{"experts_per_token": 2, "norm": "rmsnorm", "norm_eps": 1e-06, "max_steps": 2920, "dataset": "wikipedia_en"}
Below are experts of layer 8 (counted from 0) of a mixture-of-experts language model. Rows are named router (the router's row for the expert), gate (a neuron's input weights, with its number), up (a neuron's input weights, with its number), down (a neuron's output weights, with its number) and show model dimensions 32-63. Each number is 128 + 32 x the weight over its row's rms, rounded and kept within 0 to 255.
After each expert's rows: a language model's description of what the expert responds to; "comes after" lists some tokens at least twice as common just before its tokens as in all text. This comes from a sample of Wikipedia text that the model never trained on. Tokens count by the router's weight.

# expert 26
router [119 102 131 144 109 105 119 166  75  80 167 159 170 143 135 208 119 155 181 116 172 102  79 172 153 184 111  95 118 133 127 107]
gate0 [132 125 127 136 174 154  83 105 138 230 162  64 139 148  71 151 140 163 141 114 136  80  98 104 155 141 199 106 122 130 109 132]
up0 [155 162 132  82 105 146 199 105 126 109 118 189  90 146 177 118 109  92  92 123  98 177 185 104  99 136  68 148 130 126 153  74]
down0 [101 156 142 119 123 122 173 155  74 135 122  94 139 140 104  96 197  87 108 140  80 113 142 123  94 142 165 110 147 124 139 104]
It responds to: Month names and day or row numbers in dates and numbered table rows, as in 10 August 1936, January 10, | 13 |.
comes after: " |", "|", " in", ";", " October", " September"

# expert 25
router [ 91  76 121 119 179 122 149 111 154  93 155  71 136 140 104 113 124 109 154  66 120 186 169 133 126 100 203 175 112 166 171 126]
gate0 [132 153  85  92 177  87 120 134 117 135 128 127  95  94  63 109 151 130 121 127 109 136 166  96 123  93 136 142 171 143 188 103]
up0 [154 142  56  76 130  78 165 124  91 143 129 131 131 103  96  91 128  99 142 113 136 145 116 125 130  84 124 154 164 147 160 161]
down0 [158 171 142 107  45 173  89 153 134  98  81 130 143 168  47 139 110 108 123  99 139 120 185 185 149 117 106  89 130 127 132  96]
It responds to: Opening letters of lowercase words split into fragments, especially h in which or whose, and th, dr, every.
comes after: " a", " the", " \"", "-", " (", " and"

# expert 8
router [126 105 146  88 139 127 186 151  91  81 145 144 161 151  85 146 128 141 161 134 116 166  73 104 106 135 143  76 130 145 157  94]
gate0 [131  93 219  92 118 158 119 135 104  92  77 186  96 138 104 140 104  60  99 128 141 115 123 140 165 115 175 106 109 128  88 163]
up0 [151 158 164  66 149 156  89  50 199 113  93 149 117 130 157 144 131 103 143 108 157 159 141 127 168  79 124 122 135  88 102 184]
down0 [114 217 150 124 142 147  92 152 165 130 121 126  99  92 131 161  97  66 128 130 165 113  90 126 162  86 138 130  96 213  97 162]
It responds to: Counting words and digits, often after the or in table rows, such as two, three, first, third, 1, 3.
comes after: " |", " the", " of", " on", "|", " with"

# expert 7
router [145 105 132 146 144  92 198 185 128 171  79 147 149 132  95  46 111  69  74 163 102 139 147 177  84 108 110  56 136 125 146 140]
gate0 [169 132 148  76 117 156 168 168 168  55  87 105 106 120 133 118 125  82  94 129 125  87 112 117 153 107  98 152 105  93  96 120]
up0 [146 101  61 106  64 136  85  85 112 147 100  99 208 156 124 113  81 202 154  71 184 153 146 134 166 156 139 149 138 119 109 130]
down0 [145 178 184  90 145 108  95 118 122 157 121 115 143 126 144 114 158 123 120 152  89 132 138 170 109  94 193  98 125  95 138 140]
It responds to: Hyphens inside compounds (first-run, longest-running) and dashes opening list lines in infobox-like entries (- Website:, - Source:), plus some lowercase word starts.
comes after: "\n", "-", " the", " a", " an", "==="

# expert 14
router [144 111 127 135 103 151 103 129  96 119 120 155 138 182 122 154 129 138 178 103  94 149 103 143 207 136  92 143  89  95 128  94]
gate0 [121 127 197 112 174 152 104 115 162  91 171 165 127  96  88 118 160  78 146 198 133 106  86 130 113 145 135 139  96  78 210 145]
up0 [103 142 221 152 148 165  91 140 105 112  91 129 100 130 143  82  62  85 184 152 156 126  75 133 160 112  94  96 105 102 191 166]
down0 [ 94  81 129  95 139 116  63 119 129 163 107 178 155  92 148 166 144 111 118  95 100 130  92 152 135  96  77 124 113 111 144 115]
It responds to: Line breaks after list items, table rows and sentences, and the equals-sign markup that closes section headings like ===PLAN===, ====Mayors====.
comes after: " |", ".", " =", ")", "s.", "=="

# expert 33
router [107 179  91 161 142 117 160 154  93 136 109 149 109 144 116 186  99 137 172 170 119 101 148 135 148 110 183 142 155 165 146 186]
gate0 [139 163  89 158  99  89 139 130 173 176 185 127 109  64 162 150 135 134  98 119  66  66 114 144  78  75 105 180 107 129 131 128]
up0 [144 131  74 147 153 113  94 114  92 142 169 129  93  58 151 164 142 121 111 124 107  99  78 174  57  85 124 173 128 156 123 129]
down0 [ 73 141 165 159 115 121 159 164 145 182 166 124 167 145 167 188 157 146 174 113 131 122 112 134  65 130 127 155 159 149  37 138]
It responds to: Single capital letters or short capital pieces starting names after hyphens, colons or pipes, such as G in Gerald and F in François.
comes after: " |", "-", ",", " by", " of", ":"

# expert 27
router [ 83 189 122 140 185  88 163 158 152 125 160 118  67 128 142 123  96 141 161 170 118 155 169 139 145 127 102 147 123 112 156 100]
gate0 [116 121 182 142 181 135 127 206 112 136 140 132  69  86 134 135 132 128  51 147 101 129 152  88  86 154 167 147 119 125  83 118]
up0 [127 124 174 105 154 148 137 189 123 106 156 122 103  58 146 150 167  95 102 156  68 133 117 112  74 180 110  89 123  91 158  90]
down0 [106 100 130 144  91 112 100 174 122  98  77 108  85 123 194 180 111  77 105 179 123  96 130  56 128 132 129 116 174 103  59 129]
It responds to: First pieces of ordinary lowercase words after an article or preposition, such as fe(et), qu(estioning), s(omewhat), especially in animal and species descriptions.
comes after: " the", " a", " The", " of", " and", "ic"

# expert 24
router [179 114 149 151 153 155 150 151  91 102 108 104 153  86  81 169 144 115  87 109  90 107 144 111 142 166 152  97  96  93  96 124]
gate0 [100 157  86 119 170 194  72  99 168 107  95 112 126 148 135 133  64 129 150 145 152 112 183  96 123 110 110 155 126 112  99 129]
up0 [122 120 205  86 116  87 189 157 132 160 158 181 105 134 138 108 162 111  84 151 100 159  90 111 159 150 178 161 151 178 147 135]
down0 [117 122  97 163 122  73 111 165 159 188 137 165 151 162 193  84 114 140 121 127 123 138 136 148 110  79 157 137 119 151 175 119]
It responds to: Sentence-ending periods, closing parentheses and quotes, line breaks, and == section heading markers at paragraph and section boundaries.
comes after: "\n", "==", " ==", ".", "===", " ==="